{"n_layer": 14, "d_model": 192, "n_experts": 80, "experts_per_token": 2, "d_expert": 96, "d_shared_expert": 192, "activation": "swiglu", "moe_layers": [1, 2, 3, 4, 5, 6, 7, 8, 9, 10, 11, 12, 13], "router_score": "softmax", "normalize_top_k": true, "routed_scale": 1.5, "balance_loss": 0.0162, "balance_bias": false, "shared_expert_gate": true, "init_std_router": 0.00945, "lr_router": 0.00117, "n_head": 3, "n_kv_head": 3, "head_dim": 64, "vocab_size": 2516, "norm": "rmsnorm", "norm_place": "pre", "norm_eps": 1e-05, "positions": "rope", "rope_base": 10000.0, "rope_fraction": 1.0, "qk_norm": false, "attn_scale": 0.125, "tie_embeddings": false, "parallel_block": false, "init": "normal", "init_std_qkv": 0.0341, "init_std_o": 0.00644, "init_std_up": 0.0341, "init_std_down": 0.00456, "optimizer": "adamw", "lr": 0.00182, "beta1": 0.9, "beta2": 0.95, "weight_decay": 0.079, "lr_head": 0.00527, "grad_clip": 2.0, "warmup_steps": 517, "schedule": "wsd", "decay_fraction": 1.0, "decay_shape": "sqrt", "final_lr_fraction": 0.1, "batch_tokens": 65536, "seq_len": 512, "doc_mask": true, "train_tokens": 439100000, "steps": 6701, "dataset": "wikipedia_en"}
Below are experts of layer 2 (counted from 0) of a mixture-of-experts language model. Rows are named router (the router's row for the expert), gate (a neuron's input weights, with its number), up (a neuron's input weights, with its number) and show model dimensions 0-191. Each number is 500 + 25 x the weight over its row's rms, rounded and kept within 0 to 999. Numbers have three digits each.
Before each expert's rows: a language model's description of what the expert responds to. This comes from a sample of Wikipedia text that the model never trained on.

# expert 37
Mid-word pieces such as l, le, ard, un, et, L, as in Seatt-le, C-ard, H-un-t, carp-et, SE-L.
router:515477526507509480540484513542507536509534501487489489500483492474502489498514471506531534494473479522494514474474576532475502504465452529500494532499478453466483519453523471505471505519479509520474499478468464492500510479495510528530522514493521482502483535452503494470546488496523478523499448462497474481517533473451495549506500472494494522525477503506483495514475479480512492518439519498470539482542553489562491501554511524489476505521478508491484479510520457493451479491537484533517466458457473522478464487532470534500483518498492529495529514491529533481522516493515481491
gate0:542484515503516566535533508477521452507505506492462540501506493534522509465482509503456493487514466512500492527503476458489499489513478525512486501489484506489538510521433457477500465486497487500530462517490493494480496547507482498485479519461510510486508468507475517523511465502500531474456484520495468518498529470523502521473519489502533467482505499495543520523530520468535458485506531484519526511510508531461533485521445484500469486522520482482535506470428519482510525501479561498484469433531505472490482573509547477492483494509469536484507481500538487496467497493498513490
up0:491536506483452519536542500503489515475482472484514507505522492475485499528509467472464526449532494466512522499470495491442514474491524483448490477551512463466496493492519492514511481471524520494527502511503502495509543505495556524521502492519484527556491518500502486472536496477529508530518480486507500505485502499499494487495498541514479507514552513489545492495473468495475478496515516574528528482541504478469563502560433475490468488449478505502489507485536504506492518509490518489459470539487470511507494477544482517498508487515498555529492495536521523483435533498505507493

# expert 45
Pieces right after a capital's first letter or syllable in names and words, like os in Moscow, Yugoslav, Yoshino, N in Nazi.
router:476481530505505470521525469509531514513505510509478518492515498480476496510515444513515510515481483519475497461503538536448498481467505491462518504540499452466468501465517466500505481484471481504458509484490503464466518478506504542527508481508504468475527546476488497482533502514503461535487481474521474489540532477492480504514459485459513535527470519456468534533457470521504490523477537457460504507488533470536515530552503539470454487490490493510507497492521493493447504479511453515538474482488460533474500507489472542522491489530489513488548464487463547491496491509471519470
gate1:474500486504459511508459475497532485524508538513537498468507506492520455483488492539501542512518504487499475516521435456425475521521483505513553486555490527509486476521494489522478479476530518523516500532470497489502517512480500488508486481495517470510538513472498464505452513491459522497499484514485509526493488496496470503527512510492467487494460501510494481491505489564520506478508473482489511522521516515484516530504481508446506547468472497517484563517479457528485489548468494508474472454545522504516535515530512523490499517464497489498542455500516439506480470531562511523
up1:484495480526433487518510502514512488484486460495529466457498484481503543506504468500476489531448506443520520487500519499517585522513496469513454472499502477472437486478475495512546483542479497498535483485489487507489488453467498470489515527512436512529527497479461527531509517484539498473505511471517469501487477500505511497482520503476518480484469502521508495480482497511523504474537517524492504500510543467486503475532538515508450495526457492489510495491538520512567522432535491531513480523497531480496526481472501497500537542505513521483486517541507524502490469463500507501

# expert 26
Forms of be such as was, is, are, were, been, being and become, usually after a subject or to, plus number cells in stat tables.
router:482534515539452449496480519514536538512514495551486502560540469473474539478501500518536461504496508525487503505516486514485507519498493447492499481519531474492518459465494477520510475485432483477532516476528505483478455516515521523509520499539463538474496484496517541481558538497541503537518477497512482521523516483505499491493484473469492507535473505506511522510513504470518527532507511480504525505511498507479499460493528525507548517500523483450469476477483471505559490484521499490525488475515514523510524542507488497521487505517501504487516455490501464483521516495452422550
gate0:524500525495481496503480553537507492503464521535543511532492528519508536484501497484527480531478491517526511479562453521523476497504497495511469546514525505481504493490500510471541519523493484493485481509532467492467484525501518520485496497503518526509484484484424537525524517499496568485475512520512462501485466479514532509513516462480513510482539493502507504512519536473514522500499501530509544475511441479500460478493527541524524470525527497481445507476441518469491482566511523445515486488492528498529510506526495498485465518492519518479491495551434516492512453511498494530
up0:507506511518496486486472526525462501484470519512562511511500490528512496486479494475502486545503483523520497511545470504474478539487473491494479516488471474517530525479517508455508512514525487463527466464504459487471502490506493533545469497529483483536512500503456497498503528521481512519429563549499509508514480491530498463569517473460506509476499489516492549489519523492485515503506459518491479463481449509510492494486502499554525485465516478498472509489452516497439494537515545486530474498502500513531484494542510526534474503507464518469495517536428481484523487489508468503

# expert 0
Closing letters or suffixes of words, like y, e, ia, ly, ation, plus final year digits, e.g. Faculty, notably, Victoria, 1962.
router:489513494504509503515484495470512465500526529512461509507483543510501472524504502486435546494506493486499516492525536530478526460460510487446493561504471484517478483495511521512519539493451491512490474513536498494445449526499494508535514477477539451526488492470478481504492536523488471492483489512482504526501506498489473553571503473510519468540456495512505519512485544490424470521502518457491480469504459492545514495508488513494502440509468546496486516482518533517458532491487485532520467479506499509497524511487466529492528486485508483502521506509503504450466496524507519473
gate0:525507518485446515518503479484521471482511514510574498511493511469504520525508517491499498484520562476484537492499504507511513511494482508464464523477497488498461529496484510533499514507509500504491528530490440484472543517495509493502479504515550480571473485444530516530518493474507501501483494508523494506473501500500485469513527472503510495494462503493573540467477521456475502537496515488476512428493501500492516493482543491522489453513525523440487451513540487487501529491514488517478482538502513495500524453493505514529503522424478490482477492558461502489519497516529464499
up0:522525555498483469510517500454473510480470466514509484510486502515439537489508524489507499472482519512521498504521515507489510502476468503498494511492498550525575509447491527494505488474502506499508501510447503488476520466488541503485455513520495484472451489461464472522494500487470535498519518482488542529525511527501515516543497477519513495470516524531506539494456522488469460511540509530496505500555510477537509521498513514439497485513477515515536510527504499509510470514525490544496482568422492516468484470478479525554524517467516495482498505493513509483485523529549488507

# expert 38
Pipe separators in tables, the, and word-start pieces like such, per, prom, add, fl, as in such as, per-mitted, prom-oted.
router:483498487493519556507489498479505497489488541515463445495504485489476455505515490528497540494522504593496486488446527497477521484527506527513517524533521497479474476503495497498514491496507489511507473464481530482486481498521490447514442511482430493498522525518500527449523513506500501508474514462480504475500485474534469454482498487489519481497494507501511510502495515533490515486482486498455435502557518512511551508523455517498502489475504473527521487490487495546478475488505481493489509477499444508499498589497520503478460487521512502509507534497465523530500499475545539459
gate0:460508519547512527456534513442494542484530510538474510540498519501508508489503502545515490490441492536479421453473517513511493483448509558522507516495539477536471524537503469509462505481493470467498514499549489522522453490502512474526488522485537475477498482493500540471490500513523513504498451548494523519473485478530508481508488469482505474511520491537489498477489516544501512460488514496464513508493472466533477481474485513502465501509475513482494481511463566509500517489489483482523469484496485495495494434512520444487504497498499493482511477530489493495495482500513546530
up0:440507496526500514512486483487496516481534501504456533524512516519495511491505489509513483470495483528504449474495497496566518523482516523502487509476527515524522474548533493504504481455494468489490468492484478489491479488482567483501500486496522499496486508515496502488531510490496507501521462541519516516493483524534486499512514442472543452511528495514501473513455522544493515440512520473469491485500513417512490507438471511523502553486476504484566486491473558533506534520487478466532516481510495469459526499534537457494488514508490492484556524519501510521503462501511522498

# expert 43
The word the or The, mostly after prepositions like of, in, to, and in titles such as Over The Fear.
router:516555503497478470465500506524480506500527510511489503520516553513503486533482493496442474503533521484486523516493497493519517511505540500505481519505503504489531502503491501496519538523509537524518526530516481525516520468478492526452541528485519500520497482530531463532450579469531536497516471488516542545485508524481540504500515545512478526493520482534546450462522496471476467499493503547553537487471491505490483456496520500523547524507490513482525533500501458513547515563470525503485505512519534479523481456449509483465525521500496493505514484526496469504468505492496492492
gate2:521524480489537490467501505529534543470480502556510479497501514487496493510530526503510486518512506506485447516467457490532454513507521493520510477494477505480494499544484482494528518508473512476496446491477547483488485515515509496492533508487511524457550522554513523479512508526541504493490502495501509498503445495515451510527449513448501469497508499499475470499492464449506449482524471506454516514505520491502474500509516586496462543518509489500510461498468502500531518501479497496460542491504479531495480517541531470514478479536451472484476482497490463465496500484453535466
up2:489461517502485499513524479487513458514528493475481529522508515489504476526448469477484520518517496471476520539512504528495533490499514497483500502504531456505501479500526487497525499475498505493517539485479477497511541492497474498518550485498526500552477460487518449497474497465521487553531532480478463510531533503464558476472524497536522522489481509487538533475467490535480502548502490512512502505467499499493552443504537458491523468501504526501488523467533435490473532494532469526509471507485529503485505483412452496464517557484501495508512485520496515514494509491533470486

# expert 34
Vowel-ending pieces, mostly a and o, in names and Latin taxa, such as camp-a-ign, Coc-a Cola, Rubiace-a-e, Caenogastropod-a.
router:476478525527501453522501475514538520504507513488487499528502484492460489500505479493512511501488488493476496484533539528483536452486505530472518466543500489463449482486467496508470495481447501475475492480488473453483493483511518508512498492513504478474529513471487512469517514562478462518500473507472479477556540482473494553511481504467526493545478515460469560529494467507460475541499558478514498519524503520535479531471482543470450478529458515513504480474521503498455497466492464496504460507466464522465480492491482536520488482492505494460498478480484507476504494501492543474
gate0:503504490479495492477557513486481496489526515492456521524504507519483509521465524498469547528541524471531496489552518432518487453509499505536487530504496520451504485510504521515449505519503534498500505519449528503504531476518563491512488495490508470512489475539533523516457512474497482479485483448522487464485536486469496561454533470508512542508529497488523472488533524493508519498544493546494509489524494493478471474503503498517510479501511522458500529521490442490505507539462529525523486513480503481541542464484485501517519470495534481481466489517538556508484487522483517499
up0:519473521469525540494468544478485467525520494469472454525503486517482500499496463485561485516465503530493495466497521449547503544450511447474505509496483461494515508508488481503529510495506494507531451506558459508484518474535470539504502487519470496483526515470450536498508477519522476474460505492488527495502501502465449502490483499526486479492502482502505523480486506471452464502443493480520501497479468454479485525485475487493517541492507483524508504507503527497548489506505531476423529464469476505474493543511517467488501496515477549507486512499530476519507516478474517469

# expert 7
Word-initial pieces beginning a word, especially wh/Wh, s, bl, ab, as in whose, While, White, plus from and not.
router:482475524543476484524523516462521529540486524485482515499527508448479532551497503470531484485484504504506513494524491536494512483463502471458533482511492469452490457492474473496488515520493478482484498474469494477509509480500494548523481480458460526442545495514520503481514523532504480500494464484515461517550511481486484506488483468461505531527480517484456544510500519493485490536494543472463462492455532484538518532502489531503467493530450467518513496492503472486454459481493465500492515490500435527447519538496464509472478481506501499461471480487518498498515507524509525474
gate0:519467465494483520517469512471520480554507454517550509508489508511521525475487467529527504496475515521500504501502504460470558525532501495520481518471528507499526493469490477502504462511501499537513524448475537501498530495488512501542449502513533547540508465531469501527474516446507530517497480509515481530509519515499481503493493497542524544481501464496534510488466503482574443508459469513463517479484510513513544505468489489507497493471485448508518457495534525506509513518461550494465521525464535482516494512506521500520506460524476528504514522475499498505539525452469504509
up0:486529489505485442510529500520466502458490497497489483502539514517522513521530549533504488454493496509490500550445513481509453485477501490491503500512467450494519494567530495519511550533508500487459499542497468519492471459529505496466566497473478489491487526488519522457523483537477472479479484491516509508491468497475527521516537517494481544519519496527473529515481504513471521481493466484510499515503519527482482560479475503506459530563502448467500522495465504495438455485482490495513509483532496517505465470511482498494496529486506478521513475536503520477511454518531511523

# expert 42
The word of after nouns like Gulf, one, most, and the prefix pre starting words like precincts, premiere, pre-war.
router:500492499535534489480510492535532514515513482492478522524543514479473509503480502495499505521478493503474500500487553534433527467499504515500507477519517456490459494454530472510496514487493495503462496448476501477477485436500521504547513474465478485495527515496515514476526515533487447553509477466504479495522520465492441528527459509452505491529434541460490514535521484505495502496490507475491502498533510523547470523553496517499470486508511490490485480502527479503471505481494470524519504455459480545466480522459470514525511521493490476478517472489478530500531471485448514522
gate1:491521439506478522496514529490490508498517493509483523509538509492527523490529503505464487425490547494467535496515507486515521489491494482511505534560520506488441489505479492525479497475516514513496498536523490460507502548481511490541465488501488506516559455505466520501476449512484516465473530460533496533518502500539511505494522486498501519501513491467536460465494467501482506502508511513482475511514523515477481422527471479516504512511457516505501539522468509472538478564513542497474497552503502470499461542477514519530487509474513468515532493528467479503533556507495507506
up1:490526495490491497456523520503469501496487491540459487517487480526538472488483538523500536510465519505463555504513490479499514518528530540522519516547528494513522483528501443509467482467485492486559506509485514472521476497513503465512550532460486487553486496508493532515501512471500495497487473472474489488478482475532452507496522558463502491528551494483533468493483498568508469502493494541493509497514518533522432499498479486489500486473484503504519476540492515520519510535509495456497517546458528515492517473540526469517510484473506511475470466504502508504453561509478519492

# expert 14
Capital letters L, W, B, R, F, and lowercase w, opening a word that continues in the next token, as in W-riters, L-ambeth, w-elcomed, plus suffixes ary and ical.
router:477477511534532497533538491517520518518502507524476523504506493501455516514512478499544522526470488517466498455507546522435508468463509496468522490524504481476491477466472461496448493479467485476451497476466498464475512503500491531531492476474452504458520528476487510475521494520493464517497461475488483474534510467511473515538467518462514510541464539446483536537491482513486523525492523456488499498490538508534495521500476522488475489492466474512507490485523489528457482480495458529522485483480486526462475497466470537513496495522493492481536470467452539507529510525492532481
gate1:488533478477501518515496551483508534504487422508544510462515506518508502519542511486477484507434531540497528498452495493492497531467488482522457466491518474507548514488514482504533486496497555497508509492509528487507512484504494500503536468526515528472511508484519474499449500537529475508478524482536524545527554484480475521549518528457464520507451519474509509482492478502466536507530514470542473505499464558475515550535488550518502507475523474514511496486500509507480478498505503503487470468499492508549510493500529551489488485491541512500474511490460518477525538495503519493
up1:455507450450481521496508528482535524484500492493493509474508504527528478544482477502505503522435519509538533495474541551447496503475531510466542505506517454491470454504545503486524520492484514505482509501513523488474501497514517499533528459518518506478503487508548506479493455510514492520491468512484559525500526476456503509494469462469504530495508502490516512496490531484466509503528554498505494484525510525483490529535521525496523519489487452493489470494498473500465468479509491510428458493523471473528495533492498514429465467525536528528521497500499505506533534505461515482

# expert 27
Short word-opening fragments after articles or verbs, like dep in department/depending, con, sp, st, b (b-ed), f (f-ellow).
router:499500526517497465496537476499506507508482536516504524467522489487457486542538502487500497519487497515467492449477533503490498513518489513500535502534532512479487478473530455506521541513469483510523506474487510492515503476481484501531504478488504532493530481525453517464479532521529485532498523506474483465499477455497501548482478478486526529565460508476499498520486471528477510521477509514493478482509491475550462505473460519512506512557462467543527506464524532476478533481447473468499508485464518536474477493445483524541498516547503505470534467469504528521499534510445528514
gate0:529506464469464508516480510560471504505463489497506489456511472558458508463529502544527507501497529532517473470463499489526528490501516532513503503537471514534486534508532517465502519476477522473489488517532533540502502495519526492555464498495515501490517469478489507512487452496476517531492529541537525513496504494536477484480550519500478477517514489487483539506478459461468517473516506541510489507500502547529473499477440456517503474499504522527465496489513522508482502501487525511505493499495504440516549476531557511494495500515467476496472543514498503523519518433499539512
up0:504500485541473456501473467511498529491510495472488465485490462496490436519525502499506481560476502498501480477465513506486517468499492495481476450425471528541459537473503537505508494461482503505520515501539500538511492526476471484501487498527470512521504520504476491482503535490476443472470511512466515543466482472498515498517488518515466462498535507523526519471491494475495431489528495516490462521533520490522486466472499524556509515456460505477471487509496516524452508471474531502533529479485522504513496470514478483527544525485477492448486531492494524493515530479522465517

# expert 35
Loosely related tokens such as ife in wife, capital P and O starting names, and the words with, who, out, plus table pipes.
router:477485539524527506530511436495537523522491506533469513493496487470461500515517489507533525518479487490472494467492523525503506498485508496466518503537519496470466471471538481485460498483463476494476508449467512469497502490531487506524486475508460488473526521488481518466525516482500464504497513495481476474535508459457468508502464512468516514519448529469464549533482483530477510521448559463487496499457516514520467531501477526508449486487471503520513515479526492513468488478489472523523497448467498520465484537477477521541486484537498475482527468482469531494543500494503540467
gate0:510528474502468477556471509533521522532526515501534529462496544493509502545484493481497515496534508478493475471521542500488516551459465516476527502489476474499501499508498470463516481499504489502449507500554505515493487568477441524501491486511471492529482513494486524488536500460477473519492521482469480474503497533499522496496496486479497501459504491515512543552496523484524483496502517493524531500545502561484489487487509519460498507472499470504496497482516484508472477499558496515513535461494452498464525475478495505484483522567430508494551513481520533534524478467494461503
up0:541494497476470518488528507502504498491477436513528504493502483492502487532508557503524510496493536512517454510476454483472465500529498491494463492503510500490499518470497470490470525508472479513422532502494474498519510441502513511525510542498498549509448499475484470501510485439437494475494498485568555543487513521505522457529523497499486486469514477536536482469463494466502509501533468479495507465484451494488501489477508501538510458467530526494512489489509515519516536493505530538541505515527527513467468486497514540508506510456506488490506475505531519504502541508507541515

# expert 36
Closing quotation marks after glosses, single capital letters in codes and abbreviations, and byte pieces of Thai or Chinese script.
router:453499512485500465545500484517521516489521491541501518531492514513484516493506444522530504509472464483475480476538478542428511469457502453487499525527520520456480493489524477463480538494478501452480490509478516483450484457543478557531483508464493462495506518449512518468523513528474479542512473495475491504515525483504498545520492489494526518514485516475464514532492467493474506530484509482478493503479498510489474541490489537498484484480487472490495512478559490519472468494523471473513474491470515538471497477467504515519481470525484499460500464513485528476502449526493518548
gate1:503484513540493502494501506520477497492465514514515526458462445491487512482502507520498485509520525490455475488473437476475505496494522459498513498498524511471490512511518494471514489509458479481524499488468522485486476496496515515524509511519544477528504483526523518515524518497536534505535553489484485504465491502499484532529514504429518500512487478533491486514500481450469558481504460537484483472485480519508471526490488510538491537518495475516507508540535503459502499459586516515507458461527467521514520513479513455546458468472515484495524492533530546511493498440477461514
up1:514504480471537525504523494484471509542491519517520528503565533528531462512500515467518572490496465497504479532509507509543511483498498517521502469517536482514484432503518460536462540461478521506473498440545516470507485503524532488480480450505522505464513488483477517512531524503552485472477512490520487455541498438494457459506481478512508516507488498493492498497481520545536481519506489513479533477492515500514523522504484489506454485486516513522535464449474531496482542492499515496514524513529464509489517496492495551500518510499499542478480494491488476533531461516517518468

# expert 12
Word-start pieces containing l or r, such as Gl, El, Al, Pl, Br, L, Or, often in names, e.g. Gloria, Global, New Orleans.
router:511492503514480525521490533533510469526529510540467502519511478465521481470469546456466497504530521558459515474493520467505508479527494487530469491535518495507505513500502494523528456533515501513472541482490481502479459478447499531500476488514533524534485431468550486513446523471479521487468496504551503506488521512480512515494508484513506477484498498541493498481489477503499505493505492505444528464539508522486500519509526488513545477528507490473490492499489530451487486547456559515483476496515523488511471521474517471481522474483490483506477521471486535505508543470511552446
gate0:473516505470517474483460468473506500491502506484469530433501515477506524529434479511473514493514521488529498482527488493491487545478481490551484479484507478521437492510458528505484482474520536537534500525524500484464497534490526499462513480483495511458500500442465515465531511409504519468533471506541500504515513507469520490506478520500511497500540527490513499538472525504484481518525500453519507498459524529455492445488524500485483514497509537524491490534535506500490502479541497474493465469490507521483526482484504502531468519477453501543503497495491470463499462485463502490
up0:518448477528491493523545516478535484501511484486527466518483492473494549485535521487494478501531433487485497527483529481509543504525525533477504518515551507494541512503492477489524489491468453490541486487490522499514513508506485502515436491517498518510508490577485507550524462527488514538479502506447514459478449525503506472477512488512484491496483514520497467452497501490477509523471493498480483534478493475546467501499486510455522466487487486486481524474520483515515511517481517496565564476516536518514541498541501504491491438521510468477503455526516512504489530498500479495

# expert 24
Leading digits of numbers in tables and text, word-start b/B pieces like brain, and the word following, as in the following month.
router:488482533527516483519541486479533532519496511496482509534515476480465487506479471502518519535481495499470498460493538531458517472467503535462542512512501476464467475474507462492460485479473480475476490457481545465478505472507485527538489488490461499465523501495483510467515492503495462525506506495492469478542510463496471513517473526470524511536459525476491520522498462514468520512527544468467492506481549526538498519533481540474464498501477479507503469484520491504455503465515457539527483496463489531453476503479463532543501500523504475458520474473476532501540497516466524491
gate1:507495489464511499478544471455505536510503493499491497505458478487494490503517552486543482522539491487478504448467517509493482532558508492489511512543514574508485458494448466481554515501490537478491491512478541516471533491519498536515530523502490515499451502496527482529526479512485475511497526512526534526464485472541553487511546515517517522517488524514460477486558484496494477468536487489501480503500530515475540498483510471515484503509558532501551467539479515484487518483527500474459524467510516517500493521515492483504531463488550521487502477494474467499480476531492499515
up1:484518463480502477539521474526538489544549510518503473472516505488500478479529516511498494491530477459484499504532471446481500504504463489510497477492470488485552509501514520458484481497433539519488499500510504488491490493522507502451518498524506488525519523523518527498491502482510512455459493502483493513469551479512440479519496470530453503500519501516482485477476487478548473529472442480505527486505412497502479489462514496471506420516475498513480492484565476498499454520496539502507529501482531503513528480502483555469494524470502492487508511489473492492512501544494491474

# expert 15
Hyphens opening list lines after line breaks, word-internal hyphens (al-, arts-and-crafts), en dashes, equals signs, degree symbols, and the prefix Mc.
router:492487492452449506538490485476486451416485507499508493450497487490523495464493526516490502473488512532494476508489435499504482528513478489520482544472489513548513537497469545545491508509530474520490485526497511500473496510505467462496469506507485527552466483515465475505513522507453521476467502511463505525497485557515518476511518522487503495491519484526518516452512540519511474502506522497506501505497453529465523511490486473540482481512524468527471502527530500492538507522497547457499536498567526525548519474471519492491473503443533507477505504495516485509494528481529508504
gate1:485505518434530526511522516492541469464487520514492480447511498524492510522541522486482472529525554469478503487496489482479485540476478461468541525486532498532492526474509498458484525533519526530470469474499512487504473513532476537517525517489474497528508476453513497495470492533492483517485528482492576520455488493488475501479510502515510488534482517477473509499510550494484508502459509479466518505465460508523545494460498546542522542526480501518510527526464489515522518476511479529465484495476519526506483490513488515559472522485482487516476514449510467478507534485495452492
up1:509467524507487490445482498450491527539487500482554500487484514511514487504516455518519537494499482515496479533562504488508538509525498509492510502541483513478477513466476453520485502546451477540478490498481482481462541517492498501512499485484528454489511524503487507465443548475501517508488490512511469533507518532521499521532455533525521515491482481482522521501501459448553467530497517478500479512528552511477496501528475492534464498492498447526481511496492449529519487495526481525513462505507529493491483506503468500454464478517479451466510497513465525530512492513450536514

# expert 63
Table-row pipes and word-opening pieces after the, a, and, like Ro in Roosevelt, rem in remastering, sc, res, l.
router:506533453486504461459506521511485459502473515495486450478434473554537514466515493510491503510517505443516483518518484472495459526494511523505497471473528491480500505484515522489474493502544517524507515497516544508512477516486496525499483499478525519490524492494479477554463443468511532509520519523533485511469537555548492504458507525487496476487509488473563465485511514495522503527493495522487500530532456553458468511491464500550530485549514495440475506511490485450514496472525489510478545527528530497506523540488516502497486503491509489495519501489495455516468518488481514491
gate0:539491500501488465510534513491474469534509489515485497471477539496555520552538495509456504507458473497504510481520510501510504532515447510492414514542520526533532516480486534501508483487498492501537518537460515481487514500522451487508489488523532477535491471509478482525533533506505461528519467530521463529535537479510521452493497495516474482504519482555541501474527486478478469514517489536510527504506490542507528505489451496506537501517503466448494443529530527468483508495498519477547471503493489472540497473477485515492484489484494508531492502536508478507504544484533504505
up0:468465510501502491471508495505507568507475535481489528532502470497477499475468510482509513516521524489499487510490451457484476468480546508497547472475473467465505548491501460531496502463542489516493489473503537474530493502496523519485543496500466528460516544487523493436498511498471529484461522491490530443491483498483482548507514449524519514466461491481448495520491467524507521476469485488504502492508513442506489509539543475507514506495524518519506561489462511526475475516481476516482551503505540502472484507481517475464520527515493484502488482452507533467494490531493485488

# expert 20
The, this, other and word-start prefixes like re, pro, com, plus raw byte pieces of Thai, Bengali or Chinese script in tables.
router:519531470534523481538492492552499522525470468510480462533537472480465489480482479466473515506487507471531481492478486491501537502505522499485481522493477535526521478463492492484500510528498538530506513507491513476515536522438487493472498486532476498481497529505465508521464532486485478520498535453470424469541552462532510471521463482471503496496470512503488491492489527536446520511483496495474511473511538487515480514505477473502488537507480510543504471495495473483510519438488490503524462481477457490443498523543488492507536496472487489497537449478495440496503499499483528516
gate1:477490544497499502500467519472458505470534512498478492516518501460487476517476489538543509523465486491473528482489474551482455520499513477477490521498533474471487526500486497529504494521427483495541524515456460493483500495536554506503547506523463415468507481459511514485532506525463487496497474494490512543497525473496465505504464500528512461485487490512512516479513519512543517542449514496515475508477490503520518534514490494520481497488501460518501521464534464516509487482548528539520459484470514527503497512505506473483473527517542458493532474498478502521521503515556485485
up1:522501455527521515507463525506512513501503537511518455431486475545472536464495547450463495502539523509506518508459531493498533543495521503495474520486480551534504524483471487517542497509537489523474443491522507499504507497486440489522533493515491514538459481483478515484483515486500513473506516474527487495517498455546514485502522475521467517476492515548499490501481496479463506517499498511478457496507526488469486481466482499486487491513533519504515529561514502488516504486447499468503512478481478473512437527490499498490529466471448570509471495503494468486468514513474512512

# expert 25
Inner or final word pieces like es, it, ak, ed, as in do-es, pursu-it, t-ak-en, hab-it-ats, plus some the.
router:473487534517530498528528471495521530517512494499472511508525495478456526516506449505520524520476488531472500456493538535477515472476503521461529504530494453466471470460510460488470485478472484480474506475473515468488516472517475524524487478472474472474521511481500529457524516495502463522501465484491477481539525468479465502518462506461524513526462531490463531532475458516500523526478530464471489495479543530540499515527479529486470486521478495530514487486526492504467500474502467518527493461469479531460487540477462534527481491529493488481533472475480537492523499512463533476
gate1:516513501494515508508489497519460509496505502483522539508514520456461535523456482480479518470467529420518537489480527487504473531517519462498516473516515471478484517511496470503489515517493482506509515531510481530527485495519486496513507500480503492467511461470466536500501474478503520545491496507517477442474529437494494473516519489493499485571493505479450459513512559507480483491513493518485506468521509515510461521565514483436487501515506515505526522490477502523522502499555550498521488535554508483487561493474502476484494517498538500499494530519518506462526529548529524501
up1:508508466501487480561521424490572480488489547489515495523507482504538524474489479551510531540461476501497496466522442542456515533499531515534539490491539475498515501519485519525510468458524539488482503486504490496508477487502491510511483505509489465483502567503544476481471494542486478468488466496488510522480493523513558490521524497541478481523547474479508543486510464504493510504528430494518486482502482522509484505459521482527512502522470478491505456459469475432472491516494520502514490479516505514500525499488487514495490508522495512529518500505499528498535526484511494496

# expert 3
Mid-word pieces and non-Latin byte fragments (diff-ic-ult, Japanese, Greek), plus single digits in years and conjunctions like that, when, because.
router:474524479455524460484503506455508490543529474504500490515502537456471477537435470494483489510487491508531549482480515521504518481450479529477510542489505462500474469490446456489466504473495474512496470495477461487482492502481498552496484471532490552493523525499507487449517495553513459533505474467487494533541496451526477529484484508477508555555481529506488531524479496499506483510523505491519478511486531503476489466487485487508506493556492481472492456492522463485508528472532494535509515477463501530472484541480496512526501503527491458492510478473492493519513526500473512484
gate1:514485548504557523477488508487473506417528482511503515525465471486459480481492461494482454494497470531497535513488489486508514491495500473543463510487536486494507546506468459490540479514468522476546463490513501479489508488522534498504494464530501518484509509525509470503505499431511497545551490525473477525472486533518488458486507484526523477521509492487488512488492458467473479463503488509509466523474496479475502516474504463559479529478488520492494441526525509529531515497559512507486527493481483491507494491507472491503518490511577518521491523501545508499512535511544502499
up1:530536474484468477480516528516505515556485480480537507496483526519494519481501533510517473500521488511547495497507528513518487501472472491516485531517490526518510540502474471534515497526510492534540468483495498494529523516500535510509504494519484496494501523544447523488551475478513478483478509498515518517508515477536469508422501492501502484506510459509509467499507542459487504495518544538491464494510452531546502459481452504514505523480514468469512489494499498513469507513494541491448521494542513560535518545498534467529490488504462482532568508510525450487527529469492476464

# expert 16
Short word pieces inside words, often the second or third piece, such as kit-c-hen, Dynam-ic, transcend-ent, Kur-ib-ayashi; also percent signs in tables.
router:469480507540519509522536476491537523520509477507482497506500493462465522497507483504512531532477486522468492456498541517482505467464498494463520481536494455477486472466508475475483512488462483479465502470488508452484500472526481521522494471476484485454517516471482523464516511521495454535494476486484470484542524459488474522516474518456506522530463531476475535547469477516464519517483531460461503493486549525529513524517480532484484471511476492532514497494522502526455475464509458523524473482458483528465471504484468528535501497529496477483516460466466528481515493508452522488
gate1:501504512538479516462428475501486496471504545530509485518502502585496492507525499512498512557473532526445481519510476533506487485478494512512532569459463499516537454502507517538452474526502489516470524488516520539495489425521474497493493491481490501493505483481507505484499493496445465490493509481483503513469502528474476534494471545473520504492492521525503505448495494509473497496442535486460496513517502492510487558514481511560516504530518478471494492514503478501474514472546494489472518530541482518518522537488512546483501521501513473503477474513506522512498494523489506488
up1:513507477532486491515575557513484505485482480487524475465501512495484504463499433518461523565475505494521478489509494524470479482500507471519505478502459504502492502496521528464429521506490502510455513539528500495494516510509497495485478492525511508480497496517520490522480493524496512505545506486492484512557451509503503456514501534467521523477468484498478473518480480492468480521469494487459514506467554499491534484515494512524555524576497479485450477492496471491493513437496461499499548506496497511526457504496513482514484535534477523514545475494477484472466519478506472475

# expert 30
Time adverbs and prepositions like early, late, later, during, since before dates, plus word-initial C pieces like Citizens, Candidate.
router:479503526525527491522520493496517529506506516513469514552515490507478502507486486512511524524498493496484495455493514551462509478474501494455535465498488468471485490477507474480472493475471483491492484479471517446501520479515479519532492485477480487471514519479498524480510519546476439512511514504513474491542516461473451525520473522450522511524455519484498527529471461521491514510459554469480516496504545516523474538528477514472450488484481494505506500484512529503446498454539463522520487446458503516453509491484467522510499490517496479467521464468492549486544499503456517468
gate0:433510549503539499534505486501484485465533488557513491509496487472488452530496509469465508521498443534499502513509534501428494514559497532512514493497492462493534509513484515492515467498495498502494510495518486529542456511503515491507502508482455465500537487459548485502497535481505467501483496501479491469477482551487487479513507477516514502513503505556489514508506482460487461504553536454491505499535492493445527494470529520483509508555484468475478484504463516491487482498494505493498520447501547551505515448522514481498534500488538487521470494489485489521515469471541493505
up0:504540548510502493539489524439492520466498461517504518499493506501533438519471499497444525528481523508488486443494518531457506532530460522491514522530515473494494506491461489537495508461495537506505533519512486530496494515515484469474553493509515470476512520507465492531504528475475443488479464505500514482547532504492515487558532468498494503517528528545516508501515471477484501484537549460484498479463503461438493469460459489548519538508513487499512508523446528473498502470527499478455504484501503511505494512474518486460517494522535490515506499509506514499483475467489505508